Weights of a small mixture-of-experts language model, trained from scratch on English Wikipedia.
Size: 15 layers, width 256, vocabulary 8192, 47.7M parameters.
Below are experts of layer 10 (counted from 0) of a mixture-of-experts language model. Rows are named router (the router's row for the expert), gate (a neuron's input weights, with its number), up (a neuron's input weights, with its number) and show model dimensions 0-255. Each number is 128 + 32 x the weight over its row's rms, rounded and kept within 0 to 255. Numbers have three digits each.
Before each expert's rows: "comes after" lists some tokens at least twice as common just before its tokens as in all text. This comes from a sample of Wikipedia text that the model never trained on. Tokens count by the router's weight.

# expert 2
comes after: " |", ".", ")", " |  |", "==", " =="
router:125149055134151192139113121125136166134100069125083148126148155160154096159131059145142097130068133113119102133121081121159179165092167107124177158161159132191126096126137162147084166109115150116127159075123129135139130035113107135156131107163080156137055185122108145117100174119114117165163094112098125152092129126140092121200136159154119161095141107129100189104103146168138161127113150186145071095118107144076119174136090168102105107141124137130016154184146107095164149146100132144129175094181091116105092075175140158101118150125115125137112106132102140159147102158149149123135141161170194126109158082171102162118071126141186054106152093093085168143074116084093092103123140135122111126130079161069140128052164130171127156079162157098129052139098139131065084154137116
gate3:118121179149109142174143098131162122136151136047082155152069079116092120133121132141093091119106082114086152093129090172197116169099129181088128082088184129129164150126118161148162087125109145116168114156132085164093137086090127104121138146125109209157146145175159121151129146064173146145108090166166152123158147112047115108176115166110103096103044121129097104147150130068128128133166112035104083201181150157108083156135172137110171135132109153160147168144136116155130107111167172110193117146122158114171138126128082103133095162112141115122109147138132119143118151132134118129123090134137043158159091146076090120133180082143193151122173117147184130155127208132066138170171117099129110106134117116123156101103068186090199132130183083109123151088131178102127135174139156
up3:118126174136128178179130074144134123074162128160140107082148101148106151132122106114119092126125156076148139110137154165108125103114098145152147075093104118089137158120118178109167127228085085145151160113095043109115144079072145153131184110126176150112126179089108149187132113132149152092132073073120122113135122162098116091172106177099138094121110090126107101144193114107051135102069129092172049112147135110089103176130151110081108121125140185161137154153143107159142144142125211153119108081149122098160119140106080101093116194102144057120099192121127181115118110142069199122119156119171085136176115147178115121118118100148177153117139123211108141147121138137043120139162130111165128127144113126163111121055083156147165120191114108084167079100091160102124123146093114
gate4:124141114166113057150137096119159150159117143088133137170174052127176159102144113106148138090081145118100158132130071181126130127156189121174141170092137102175113170106143107149122126202191113188135139152104147126175159162125124155115089171176184145151138179123093196108139070117156133140157134099096118127110102101101144082128080119114138169137099076127069138153125136101182089172184102125117127094136125168148127195083052106096079086127104130097167138121163167103193121096124186124179140114117144085119104156078105116103193123106114091200123100118128082068200070110094170058152113148132111148126118114129084180158060162124115142131095142158134101122136083100117108147170157114132156164085144091144089127158122095107072163115061118169152142152137117107087153145161115
up4:077129158102102087092167125075103167153106148076127111084071141111109188144112113095174136101167127152097133120087155099124145117148125116091140064144130119141109180094166130173127097128181164126144094135149074102122127126077125123157126147106137135101166153140164173085101123096092092100138105128090094070175121112083107153176137208135115100141118177186114157157107153169112178105120123098094186077101111170094156114108155139147138171139124115167161172172159148190135096177087167115174154121050058133107100153084147175153172138112136154126137104086189125115132155168092167090124058091151075053121111150165111161107163092166070180038145125084121164119082127144135123111207144111098111103163163136181133132106153111141119071136086090122133102123125128107124160179151119
gate5:109101090164098141196071149105102140145111129104145109159099092080133159082121157158165092134099093140137110097097091147176187133092091111108132080208134092145132093116091145146095143170150137177127081068135140150099099148119104099103124104171091093110079132093116127154109128098166128135117103122110155136141098108121148044137155073081132146140081106152144153180162115092205150115116121194081112130086157135106083119143110108109089094146187098141057184063127105171166098135107121122121098146138115161076134116110149161131127194122098105102162125100188135128145141203145124150145199125159131106124118100155203159122109056184152099111112136089147139102110092133054127222148113108154164181151172143110119096088163128136101121115119148091184059098133097099122066121155146
up5:165165160073137143098123115182148127083129155110151081107128129092138131170144165176148128095084105116179096091132108134127100071142089085120129130133203114108107116138081022144110117116112116165109132138107176121183176118152136190215117167164139151099145142178115167152132134112131111060139115109160096070160166146157150154108115157112150148175143091136141166117091055148150045146171118050149132128146118103054144123170097126104127142158133084086200090100079137128112137076123164096160160144153101137147129094116110177152112172099129195071145077113152111131149101079152140112103135110131142069102101138099147119104139137121168113096107143162150145139151115080139063123120193149087042120123135101111154171107116167107118141130092067171146174161105125147156136132063075
gate6:113130136165136128095114131077147118139127212119126168167134118130129119123115152113132104051108148167103181118110107125089120110117074146168181069151117175133086115160117132175100084129129091075098105154087129192113164102089109153129170150079103129094137151120126148164170162112151110077122110100095119134176111133120111064181129118082093132102116098121134123123126149168167134158119149125141155189139110124070118082213180184130123149098135116102153162146154198092174117125158096168141135124104129101132104163077160185112048172135167207124140118128105099114151127126092131134199088143094070062196152132169140123170138159076165154136142193154134128173199104114147130168100088144134085129089179163099190148084134110114125148152137134129169074211110110176105118089096128
up6:119127163111151131159104169161121134134124092112128079097163127113162166079121094061105104179138160122085121142144136129141134196190156132091141126164141127133198084155129096093122131168109075075175165072173111091135088154165145075105100144135141122119153134114163150102100127126089109074119109164136146150134089137163160115126140088132118116147140083115147136150134123089087114149121148142126068136077137110171148137174098123080106083142146189116120091122169137154112109129067102156122063113191099141086123152125116126138187059201137104111130095076130132131099164146119124096034186140146138174108076106111141131060140141093108136119103131044124155139097122128129204136145077109132174144148075072153128100174166093155107060065091073142100181045126116133153074174162146
gate7:134029155215160109109109188107156186155138178117096115140161112075129171173150149142136130109123157064165142156138192151135126140132116122095121133092108171050130201108105108192187137152121158111112179087136119063148077164137142192135120118072046121108123167115106144064104107114131093152083120138120152150174124144081092126151189134190104120151124088136074142124116101189104143129164184127149137095130148167065121139102157079127088125180099139184161070101161153117138146177159115127123113165109089105107112156133100106189169121101118146095154077071151128140136092155113160112136098131163125129116080136149128114169090096108139135112081143131116152159134115151119165134143130107107088070116056145135098166128182085114134127152124155131081160111137185178117129131150209
up7:078117149142121144176185158142119152099135040173155151137132109132091138128119141125112143143154122121129090117163085134165096148088086166166128134127143174118145140110154131092164079082133116125149038093152148153078107186146104128157138180154163132129139073090139164178105085183139134072115162113107079128127143197109142124179170159140134168182211144187108148085185137197163110150118112153112055153145114079149132126156192127110147130084170084117058129124155148123109087147098112157110173142082074087184115133100108129109127136134077204134140129108153084148138068100133082113089126187162099068071141143108109156141129085153122104087109142124134120161174188145129097109069128136166159085116135205125147076127160148103194169130167135139126117111168147101130118142138136
gate8:038061130149086111106147116137139114093084168102121160109120101115085083113162144139099123089114086103139116169095139098096121110145150117087110090144153080104131118110178097120120164144104148119151122168115159152147154113142138196096112076147108122161112162118138184093171166104102083087108203073148149131034153132127088122081095088107133148122133156139156092083144094153113154155169104126097209109059125125159204176090180159126116100126158155095117138165135093116117125073174103102110129180185155103105138126083110092113151084176084139168111131101134138109134127164122139182094135114139149131079186101169056145100095174116109092070163091144133106139143172089144146099129178086065098104119112117141117112193168113148190165061176112109127168153127100109123099188157094
up8:124137151093087054120181119151180125132107136191126160135127150051126141141160100106138150117128145080129099024149117113092198121127141097106150206149136096101181112153125075133180125125110117116149161159114138155175119122071061123071110116121123080154096154083144165140110150130154117089168184113133028069125116119152148097087091107156100143184104134165097107095137132113080159133105108132127137102122123108108147105127126150064065134093098131151113136152133107062108115130145073196152170155154156137116101100128110123074131213130159097133109168093114138121117069127107149102120121112109164141166127156158067114131054124143114147123143112116120107182143177159129132126165171180096114087125124103147157176174147071097180126105091134126210158157170134198114098167127178

# expert 4
comes after: "2", "1", "–", "8", "7", "5"
router:110131138157168128139150108079125147096141046086095109137082207147089060130189084197112079136112118085146090146103122152145138147052150117111124177107174168127132071153164157155140189142105152067083145113113110123195137068129076115159149136107111106101057163112162111142135199115130120115112138198133108146211153092117117124139082133109122178147079080123101118151108150142154141113115130161136128104125103099101130148137050166113139156161122130169098146162130094092155178163121172104104103121148147121107140073149128103141154159082133107130103121109094135119121192115142150126115155120190146125152105121167142198156098111111221066154181106120094158119129074135043182106115119129099110201058120062111173127132134103140144147146147164121135116162158118100172127145148118
gate2:082138116109129140166138117175126160143166149091127104145075154124110144148076062134192155157175125138157168190115142146093138209106139125114116171153215091138038149155146114123165122101111136121142178106095128147101154117103133133190121154135128133138175133167100122096133136120073106114088156099126161148149116125149146071137159122129112139159112125081205074162173130104144092073087179122120141132139153133131110156130070105165138116149151110112121094143139115150093095149073166109118149127111115124079121122120139135159215162071123093069128109060161133163093090152100099145183096109161100124158112087205116136092089163074141170148141143151118087057088053185118110109165091173074130138127122154089119181124127109118085092162045102132146039135154140129091160141149113
up2:118156109126218128111148140097126097111125077055173150135115199168091161140102162132092128143170069136127124127144051192196125150108091100137108101090121106114127100158125158095103100154144110164185130091150147161112138114073136123149154117121190157101105109105166075155134147143161128160173080119141160148119139078100068128115124131112181151138084115097131134110078125115090110132182055102135154127128142111157121147129156091081103127089168107114139140160114141131146125074170113140105102151146167169178182133102147103157106122123142066146143116162145103148112088175127159145120098135094211165094135151219152147118116059147162226107165101163135129087089124104193147095105130137198121085128121127129095082144153091135170102097104119112117188122045091175140118189164120
gate3:124083091079161120117183090164188171105107124098093112160142145156134160169175136161133113149114142161086075046091130129130142135118145159108103110156145131125154095068128143075146074129141173179112148133143174150121131172153157115143113115165150129159155120134086179111168192092134080121136124156166082084186168114140168112145125159160165112137129102223050114095136176126134114145081141155118133154151154111153112155083156103124065131168135155133115110108149111093093118115146125067139158130145085177133124074141175115104189134058153090167155086154160133112105182147142120087137153141147149124115142139148181187162099076067087186103151117159118168181107115140136135141098068130165073106058094157106156179102142113169131103129140149134110117084166090091179182067189152
up3:124147104117119134117105142076132122121157117130154169091147151062083111164127091135138099158173132109161094165081110084107119141068099097094095194187164116116136102123129152112131162199130124118198110138084100089145164118090148137154134146098104129116133113122133155088160074138138141126181140114095136131120089187104148146125076141081097077154128177107118109120134133144188127118143170123148155102099115093088163133203098212135179126105170184119135148139092210117099146118158106132094133121137096145094136171138126149228066172180144131136074186123122134079119167138092079114100107170015119087202140101083133106097155105115159127122144120147150151153155202110141117101160107105112123139125121120115119112193070114178124074152169106055080091154103091131107160159119125
gate4:152149124087120093056157116097123095152091106120075092111138111092022122138101135143152128132102202156151146144150092136178115106098159148145151065111136146076147152092140150221105106139187102180096094166100113149125221175135186040097118195143175136181136116131134145172167157145128109172139133092110096123118119120163129143108144146082161151153122118155120123135106178170114121108135130074118166107095078111122164167118172118186101145141151135172160094176116054138043124176121144064128131140110089132125133154129122117141077140106113140165145082155082135108117167159170070124163146112150143094122130135113106151154101091147115153152098162081115078150174139135080143121171135119116045146159094143131190142106214156141159140165172158118117128117152112085131104101094130
up4:119108126077165145130098059173111171141150110041099066090144160156141118135148086107130130085109136106132115198137183161136118175142153128151113170136109110167134095134147122140093149128123155072145109099114125199138083089075125138088149146063075115095169119162100099107083147087131077158100121041157217155099204158151124139113202117093109128115168121148116111132151105107118127108113106151157134138152111188145154116129102182126149150107124186154077107113102167133107143079067139164119103116132143139124161155100150084151160169117081105103130158083159184119125159131101171085106115182139165134118092146162105163081181110095106101084107147129150085080151151105153108174136087159124193176082121167101151121141074141136137147126116122183117110148120220108102157149098211
gate5:166120100156150100106133121044130176145134072201134116175141090102144178083113145107132093104075141144169153114109113171146118097085169103151108112168153157152147147108144129115110117127087138106120170120087145129102137105129161138144140100123117083147112156112120132120155119117087117156157144195166196158076059122103112069174105099156144152128121073136112110120160091131158151149131171122123078173099101098184103109162071129160128187155101068135165197143183111093071190145203171111050121137147117117158165144176051111159154162104184102120098134111148105069125109165103119105154140107143096176134070124060131177131155140109080128141134162094140126085182147096117163120109086177149124197123124130162137098096151095167067089146132165165130149153128165172157140112192088
up5:073105121155107128131112103146124163150167117094081095128100098162088136105141142132105153127112098146167104171130100149148110161171146111098139180086135088113131154122166168129172112133132151128117168090085161165186146156202099174148155092143088145161134166073163149116149131172133121158116142159135121104056143169087121106070060105093152177088119117065136138124087168187119194105113101092178150116137139102137098082123165138143119159107078149131148177147119085151182142123127141148080115076150179157137124093137176156117075088131084171150128100141161075145125097116198112076205080088167126147189091093110104124199088119136112114163093130078133160084162132118113167144043128074156163118156162071164208100107161125161095160114133057120121137132134118129166134074138124
gate6:168115101123115117062145130098086095176094118148177118105146126159149101129103127136099118163136105104116114170133116139114169135125130084067086126097032153104147130118115170130105108124120165150166144135190115121160035175117094147137095182119119178150101161107148082168086135160095137117088118145108077158140124172107214128157116091124162158140119059191108186150115070110145105156135099114091112133173109168110134134105148136136159184147147127123114117132119129113139164085135098118130102162149152117046164109093192106105069150098106171195153136111103095114085126085077116133174084155066033167090099086153128128137175129085083166104089136122132124191109144102139110149115150081096162152098092129095118139132134167174110146116121086036150181192103136070108110126127143
up6:091115084101077144134097167117089110143074107066069174096170114107063111133159159170123095151116154107058107145178138069113119132138176107091100115177165084119127099128147159175033143107091146164158127141091137151120117082139125120103100148109089152127167118137135082121084136112141149080115109122140141119134092143102147139133077156115116131117113066112148124119151172118210152149137125120163103081092106134133137119100136142135112133173151144129096110207148108097104120124224098128142158153124139116104160112089150158134087107112168165184123097143136173152136053050152150147129083121121114193150160181160156137169105157115051097090040123146146130128189132115155120096134095104169210117123084108123184128163126087138169149131045154114129147156136140130123117096035107
gate7:138093047139095137145179127154175155203087063211124139178090141114163100086121056089122108126083116184152131118106115105103155148126164106097147126143075121140135113109122169184164182143137112115184195110103109162081112143098159073085163134112161133145064148092103140131075108140183139091124119125128196156135121118068113100135134169145155094110079143114181139167100139116174146095032071142160151123110047079101135136078103130137158117097096141095137132171141102101083126107123085095137152124172163107125128102102128173116125127114142070087120146116138168112094127112084115165120130153178131174166164133145158160174106148110125149099179124129139159106109183163077098082138122170083146094090092144119107130111071136156159096064120128118137122124154196135112076142128195
up7:127163182135140084176070160089063162101143142108108177061153144150165066148116172107122198115194164120088155143135162162136193080187140164136081108100135073186114131123130122100102128152139160095123106151171174167150110056100150141181066112139134134153184116089150096113149147115096117183158116100087163133080111106104130078120085153148099165132088055144117103155081085190041115096098150113177110097152143115186130114116138128146107099164109089122133114130174130113156159084113164117115181146117135148095174128160139141177157215148134090134165091174136079167144130136126105162119103136077070122116163083138116131098144084095117060120153117129120128088135096105140156138098122134111095169178124152075122173147109137102137104113187162155096092139092145114098172102115116

# expert 9
comes after: "\n", "\n\n", " | \"", "I", "=", "A"
router:109179099120134133145139126114079092100108087118084161174058156098122161149099129145157028122092113132156135075099137121106179169113091135092182181091124104135072125114152138123101092112081156128119135080175139174088154108099123125081184154086091165126105092113135147138074131151109121100131126101125127150175082094101094117176124136131080179148103080115176069137162165119171142151163183183131125092092052104094172159116128164120142131086094099165118188201117101104079173107119146195114126138075107072098122119162111144084139162104118114150082134098138151117152200170145112129114141123085127086112093066115159154156133063120151093137159117100123154131082110106105111178125060180108135162091072095100169189108121124184128117178113181120105126128124072086119123144138134
gate1:135180148089166169147103107169056117131106136146119159142119117146116111164129072139151126093104134138080116078135094140168127201143140160118113107113153169087076121131162091093129135131116114109129070174122112170160215133137150103152165084159108077139143138171139075050148236152057149088147100119087114227182124145107121092145174124065102127131106068110118147084113109114093139139119143159145063131101091137117081105103129167115101100130079107137126109208110070148048102089132105144103065128122156086132091095130140104123203116126132131083058156077118155094109148070132120112134106164119130110163167137112115127115107139051128102142181131129133105135116147078145124136162109112200074172101119142159153093136123102160092122148169160121154121123079091099141158126139127
up1:085179128144129094086054130137089156089083132102124109126106146139076139101161177197087040117211053124112097138134106155084126098106087116136161082100114185165139114124153121091143075123087123107131068160158153172161105120137156140150178160156112141104100083152149113040190109110085130098130147152074134162176165066155168154179134131095111104123113072101114067102107096134140164108135144117132129170104095097120125057164139133135124095122075115077071160140150109115130141159143064177108132162111090105137149111139149113071140128105096131088057152059176132078122179138104122091095151088191131155142182079079103192139124147123158073153153126164102120118123146119143106125140109124147151095089126120150148085129120065151116106105151168086100108103114086119094138116153137
gate2:102085115211116174074078101102132098135089160096115095151167138173176105140130125167126096165162096174084068118198124099111136127092144139128151137159150146088108053099105138114112139183133165083059116133157127151088156152149120148146156126181149046091098089088170099100162106189120139141217175157134088180111138121115093114093126146110107059153131102107171131187147170153098147144097147107088082091146186128158118109149177088161102158158126112147134129155152136138161153126136102106113123130141128069149132155105130144108088119098123168142124105066157159108121160146138110106156096118087178145150122116057135102120187090118108087128095152102145122112109122065134150144069045161120192103110117113089095173094146157127077177175141143089124064090107079096132129156182103
up2:110170137146121127161116140063097130079074128173066111136103092155119113157133102106142121086140160110067249080137164059089180164084095106119046086147198122132154131137122127108191139135140129167129132111061148138128115110153119144123141102132108121086120075140127169075149072117119122134118127144126108151119133125145111157165109157081099141089129111161104099190107133161159163140145148152085114127110163136137110117137095086134111110187115122127162199152118143152146106141103066174152110105119160159184072159097195110128069180095091127172129059093172079191073091135127073109163131096152137110123159146112101152141104106048075097107146142129093124087175103116178124117166116105138136187130142124157135071111151114125190113087115094119192137085161109091086132149105148
gate3:124166065135152098118123156154147143131137147143140151120145187149067154090127140169112142121127140153119099117138151112136105105175163156084096121105128166105107055066105133120104146103094157141143195121154208129118084134062145117172134147108123100137144156165140199150084100141176113141072164139104122184201117124138099103137147125137108128119084182104058027161180131114141189100145102099168149038092133202113093154112175134120145060086128128166153120132118081135132136061192083127146145099138131136191108144138092137137111192155105071140144150099102135126110177118094103140150047124147138083114120120167083073099096115145154151108146097137149128180099103153161118154115205143135146110116157166117150087140141137104080085108148166129160116146089159094094126112130050
up3:132084158141057172126129120125073118143118092134159148138108117185198096164171151181123135101192128103062150127108144129108161133139061176187111113116101120160124107133141107146166118203149159077131074086141089148143131143204086140063189094172102136089184108132095053142106168102103191115174098141156152102117151151133096148102165111154157153097102109135130170058144093095147099100140114122104154123124116029146105124153198154086125129126098101169140102119176119152138138086169077121160156147119129120097156148146142183105212064150167146166156132158162080094117093157145181149112162148091197124060091156156116167161122113132094078126142155168168107106185072143137132128119139123158083166151144096090126154168149138150133118148112116139116128112116080139127153119112137
gate4:175123066134180193077076070100114094174162141168179146117108148131135124078146096125123108118091118118122170093106143101129135169036146113091109093127074101102055130155087113030202127139050072091122106119136079162139138146139122159139136129077074119114087101136100097112103138134116145120187076184173115159192118128162124093145092160157177136163113172174164112098136164120107165120120106161114122137106084091128158174166119156120142107119082098121118054143120128106127122103061151103130105134110113154208130109145133100201106111130106060178150177086151117076128101145159126104126145157148119152174125072143157102103171066123137123117130107124146144132126119077081125110093103150147126134121141103173121190136164187139147086138089152090100121144105164122087159119166176
up4:169121195151105073163120149149089061080195142075085062119130148155119069123141156119148140082122131118146129150082117138095105073138114103139115149093111165113151133154115120147133125140161154183151161065144143089183139105136107111081125087124123156186167178141122187133159132118142095127104142121064128100070131172118165169127144097158053141096128089157139085147102176145123134169124130174101095118087100168186206092086124101181144163108133077115079101117174135091073154134106068050128137126171163148079132051145116133211160101138126152148133113154150109133161119123142078162123110159136087146166115113106114179069072187089147149158172178112132086121109137116159075148126204160139167167095112149072135129123154113123138111124139101185148137171142112099135114134110128
gate5:154147150111154148089129132087142072062153111149121231118109071121187108135124144119105090180123191182091156159135122147123177068118125078081182107106149128131103146143193146098113108134096199165113110149171152079067134141142176165138147143096131109167118146141123101181118146126124117124153106125099119123151107173169162086135146140089093137130156134090129133114175085072161126152115098142102130119113114090045138057156098142093124167078079105099111182143141137091092104084080107082125095101116121092118189109104161104084071153126154082131165114178164115116136165159135140042095133208141110093118179083107148150111099100078120094156156129136112135124098142117111112083054104109090142119112069080120137082121133153112121065139147147121109153081168078145143131080181152
up5:112147105178205121146131176181151142128136153103125082104143141165086140138167130153120107090109052130104063162090098084111183108163012164118114145146119099087117169199100123130115120139179106066116073104173136105119133111085185128119156170151043108078114113181082153092141125098142153093136127119114129114150123064139151154149108117131139108121171090100159142118152087133165114103151106093167110090182155176155124111125065110162117100177108147183089146122188129099135182116160126152149115132122115087113106118142173147155140119150130201110137102083076172123107101096172104154142099063133129127093163142138078095172077097102145075096088123146152125088158092152143128135169161136117139139166120124146120184066159099145120149080088150078138053121105158148139140127049126
gate6:136179095192174124145155095170158130099087092180169116155106161116102166115149117073119197079127161154114120141156128080138134117116159133132078116154158114107164123137092087117096100128111138157170118111171108099137171100155141138111137095193143166108117142120160114119093111159108139125088114118098098098139091104108171058113119070186132127085126077089112099109052088059191100127116133175122161091182131108150160094113154109134129150113152134083121148164117126135128087107117087130128136115121124127142181035124123134140112173073178129125153097105129117139048126147131075164063131145204117173132176083035124167114130067112133132100162126098144122204125190147135080112147103073073168122103124129101142180098086175079085080121204162146134138105111092105099139114116152
up6:118164155117117114147109184078161121139166128142124114162130124110188152101132136159144182164102145148146150073139118104133144122098143121134131123150115071086134120159092125087158111136146093141160123060134152109112161145128138152135203105145116136086155139093170150126121123149133106175040095028111105153100114152108153062121151093121114136163100107111120138140111155161123165149151117173145148105132124159144181139181165149163149089067178067167109197121079144135151148090136098095138148116113118125132089037154102133130097177161136058153144092178141082152096103190100147089105137146136159122079146131126114178149151091131114138082096120092130112118105200129101063089126062155076180120096117128126119168109101220123088069185126160186106116061124118172108055143142188

# expert 1
comes after: " | ", "| ", ", ", " ", " (", "–"
router:130117176066178093139156099117159101113150143116105143149129179126164077114157108117141161117105128116129127147121153148118168126112159161104169111148136167127118135178160107095150095111106153038153139122138160146089149078123126108151137142089122129134055105130087123124134213121138127148121116156133115090160084143102133020205084110164134171110127046095149130072101143113145120141158098155161068134123002146130101149167122155149119159145075097146094101149164131082132168160092143118110121098155117072116137071117125157128170129148129100200141116148120171151153141129118179127079140148123152148105142100099110157148093135132209165101145052119069185123161090117082087103138146095092128165155072098107131149139142155194115183093196163136179161170139088118147132146181100
gate3:132134124137086076154110116183205092128158135128163163164138127082089129113146133160141111180147124148168135119139140151072169096164150068135137178090102116187170129063101142127150107122150120151152122157171153163141135130184171168091158138138130144095109122149173103109134103100128102087178133104128131122083107146087047140121122083130103092101221095075142142223087130158080172113100187110135104175057172102110144081154178090216116160109170084174154142122146129123135087153179137147134121116128159094137163061124137131124172097121133112156144104139161155123129104129173155115113109158149104074137133105145145189106086141039182138131192163134148148113076068106174119109084121174155062139158144117097130184124172142183101145145127089142106126127128096115167122117114098
up3:128073140131104098151130071128104142140163121135181130143087127169082115084138104145078149195168124149135144147111195195120176102096099117061145192160130079114107106103097129107139122170093151131040081161143128128114101088145104137116144201102083109143185123136173114130117152143151125133163145121119108118086133131114107086088142092137094176131135117052118080163086155150096147124101137130126042143113177147137128076212124088173108153175153175160101172165147140116133105051131154087143133096145118154193101107079168123120178074136150093079140143091158048156189147103135172111137156207145159138123106158132124122143121136090112112137147094155122118133088127093154113095094141188140089153131122064093164149103120122178101135162091146203146110097178100158158107127125096
gate4:123106175099118169167153092126170117094186121106113132143111208108155146066181145080111147157101125126100102110168134119153123133164230111170143118062145147124164144128145159145093149120159125153103136146112161115127143094157121095096119130141170146183219126137102187100168113164180106179193129109157117116107062065066127165088092110189097202168146178123100138139145167146131143133117115148100126127107140116160144127118107129136086126119114116174161191147094181126105186162086129172106172169121105120135092097158103102109113153109149173156167062176163139104103109157151138099162134096132142137095175110103111127093155063174100108115161176140128077132158078099148132141093128137171077186090158095177129079171087151130074128154139183155151114161158102085139140137189098
up4:149169102056129133104163158179123086138059125141127087145117090122109124112150099133177091086093116118129125088119138123159102106100141132152087126118106133213134131114154116062158172109146182151135131153119152100102146073121174176126134112157144114119172094147107145166106126109141111151200110033157141122121168123107159090106135134115057118083178151114120129192123118140122174096122163126119095143063068101110160146120061055117059138148138106129149149104077123125194066128110183114156129129127085108140178095080162170147109172180116106172165133169082127100170136114141088127151107175081124129103124147071115099092138157119073147158105154142188035151074129126167050087115125121129133074100144151088119144101110138119149100146091121134096123059124126159152136065133071
gate5:141136097133121123159097105095163105132169172164145078140134148117093084130091172099129094125095129117107101128111170147205129077067161032085167164118123112171128143168142070155087170077060137179151132125101121124146171128134153082115097117110134124107143133107101153150121171121127069142184063162120167078110160115146174134128128160131187121105174121142142147038110155049148128134157160155151090161090110165162109160104122140145094112168134111137146152084114113122108178136057176068149155156162105130141115094131201114065187123173127103134135109111154142135070150151143098125096112077136148140194134162093128162094138064155099114092165177134141083152143156151083089107123076149128165120116139106081099153181175142151141107152055090096106134117097119076111118128153058
up5:170175147142170133038143117117133139062085043051152163121143111170164068160123137098083111126123118133151188129150157105122116055064135154152146133150159144087132101145152113080168120208148135163123156078130167096089120135151116132152149129120116072119152131094142127142107134078140188125096100092094066145145119151105128122155163180115110147145096114161131195170106150170145132116117135101090167121200129157130143136072132119150139177154158151146100123177145135118155119104152141156174083150095154121088187140105126149156134149155151144115106148149096116167151126052170102153160102144182047145125056088180097120142171134122141089112099128137177112098132132160143129115136161147111082115142123146131072100176195138140075152140130133134101187129129134140115156065174243
gate6:121149150122135150107119175136129112120126162109111179115100113113096153113187128116142153156082053061106140179142096145141125082132117145117151079124139120169109110101136135109145119144123127157147119077111151077149103159114115140144126147145095123111147142106173092098121109200096161090133156091132110048154105112158155159170080181117120154110092143126175127124133103158091131172179136107148078173106128101155184130064077150117096158169091083081145116087104154174100171121030099094132144064104132088113155101126187142100151206179127169103125107142087125155093167129180176189111144182148155183130154083138087160110137167073110088173177142140178104203153156109151203151180117164093111114166064118128120177137159097123124102134181197134095118118096180094121115148105123
up6:126070129093117082133131148109111125134101111192138073120187147103186145195151154114139143138080119109120102122145098136140165071088119139168142100117119127138104067112122108142131096126126136126102055096111155121129101118154155141178117081168135131149097177133130124155068138147138111098105179105137135059134167163136140159139137141177126150094125190133107128110142117081149132065205110124148044141122150151030139208093128125134109125116180097080144138122044043110088130121085114108080148136186114093130102106136156166096150179154104169141077101178128145133135121064119101126062193143094095213158114135119128146149148106139096135145093167102146120155155084155138195153116165126140128114139165103172123158092127056093103159113112118134130184159073145124111060112092088
gate7:123153137158117178116146183127125134158130146153160157164159120179193149152063106128111092149113146141142149153140114117144081115171171159193190153147130132078081111098099155102157166122124098161095100119131164138168141080160103112108139168107093114141125194171174123109169144079080177084139159105186099100127135178073132121092100148110085199072145082093147136116080148108154134211103060119100152133166162129098164130162157149111169149185113110152132126116115096125154111153130115169077139180089135075178172153130117093141104160169139108069116119131126066098147102117134131107092165106108139107096077138077134060142152145132124149191119126182156117139105137138150149147126119107117110118044133152195183154105115097082089086217158209122113127095112155144166110098161104
up7:127168144188118143100167168134132135135099163123141129111117109102146168103125149135131080144140192201109148086102104128146122140175158092108161078117155093183192181133149113141107114175191085177105185119151109101170105123084125097114221137147087134065177045152088155113089089108151097122093108147109140129108188129104105122130103097147184143139166135151056097093104075114152140145147135103102151069059115171130121100150128132127090159119142099165139125136150111136140074101148091164103120097067090188099089151117140104158145090147140174155143123095076113197138121141064123134136150100108118112108053142123120124175069130101163095108184149202135120092083144164094121218119108112136157132151132171144068144101147076101152136082106165138131145127132174120088114121189139
gate8:092140118062133145139127119136159114091137109068143126187130112135109043147173106085158142112125137161137119070166195175151177159096113105203082132138171140160165161155189118070143102109131100128113092109201147083146091126149145067093128040076116092127146137130078113162130036096121136207146145175108108136105120099107105104129201075160126122165136105186168137133110120161157117097114111120156131141117122074070102101115147145143130163090154150105148146165110159108125131146160176135182143084122113162108132131139163152114144172078134146108093149138159178137140146161114092113146148135156081146127112074124076119212120095180096134127142148160105120186127104079179095116125100134098071183163170099100143160066132112116143129094151122065165135107140085122167199115118151
up8:142174087199125116133154164162163098158106203122077124133133193081129149160110099128071098123186067061116142092102094151056142115138168084109124146034105065140077149104150122098132154126118149148093150138096080108088103075101104085159121119137138148147172098117129094078168150130099146159156104128167120111114145191096140123075179133132151087128135187102131141132116148085102149159139148137153177132144150091152145109116123097143175135101136175073042086129129124090089134063128164100098125096061135167113145144174073176084130121136136169107179131143132104126120144130127125134085114067142106098145098184101109149084120109188055092096135131130118154146143135118163133126138090164082086186093145114091127127074124083157096077161151137188130113140134082126071148165072135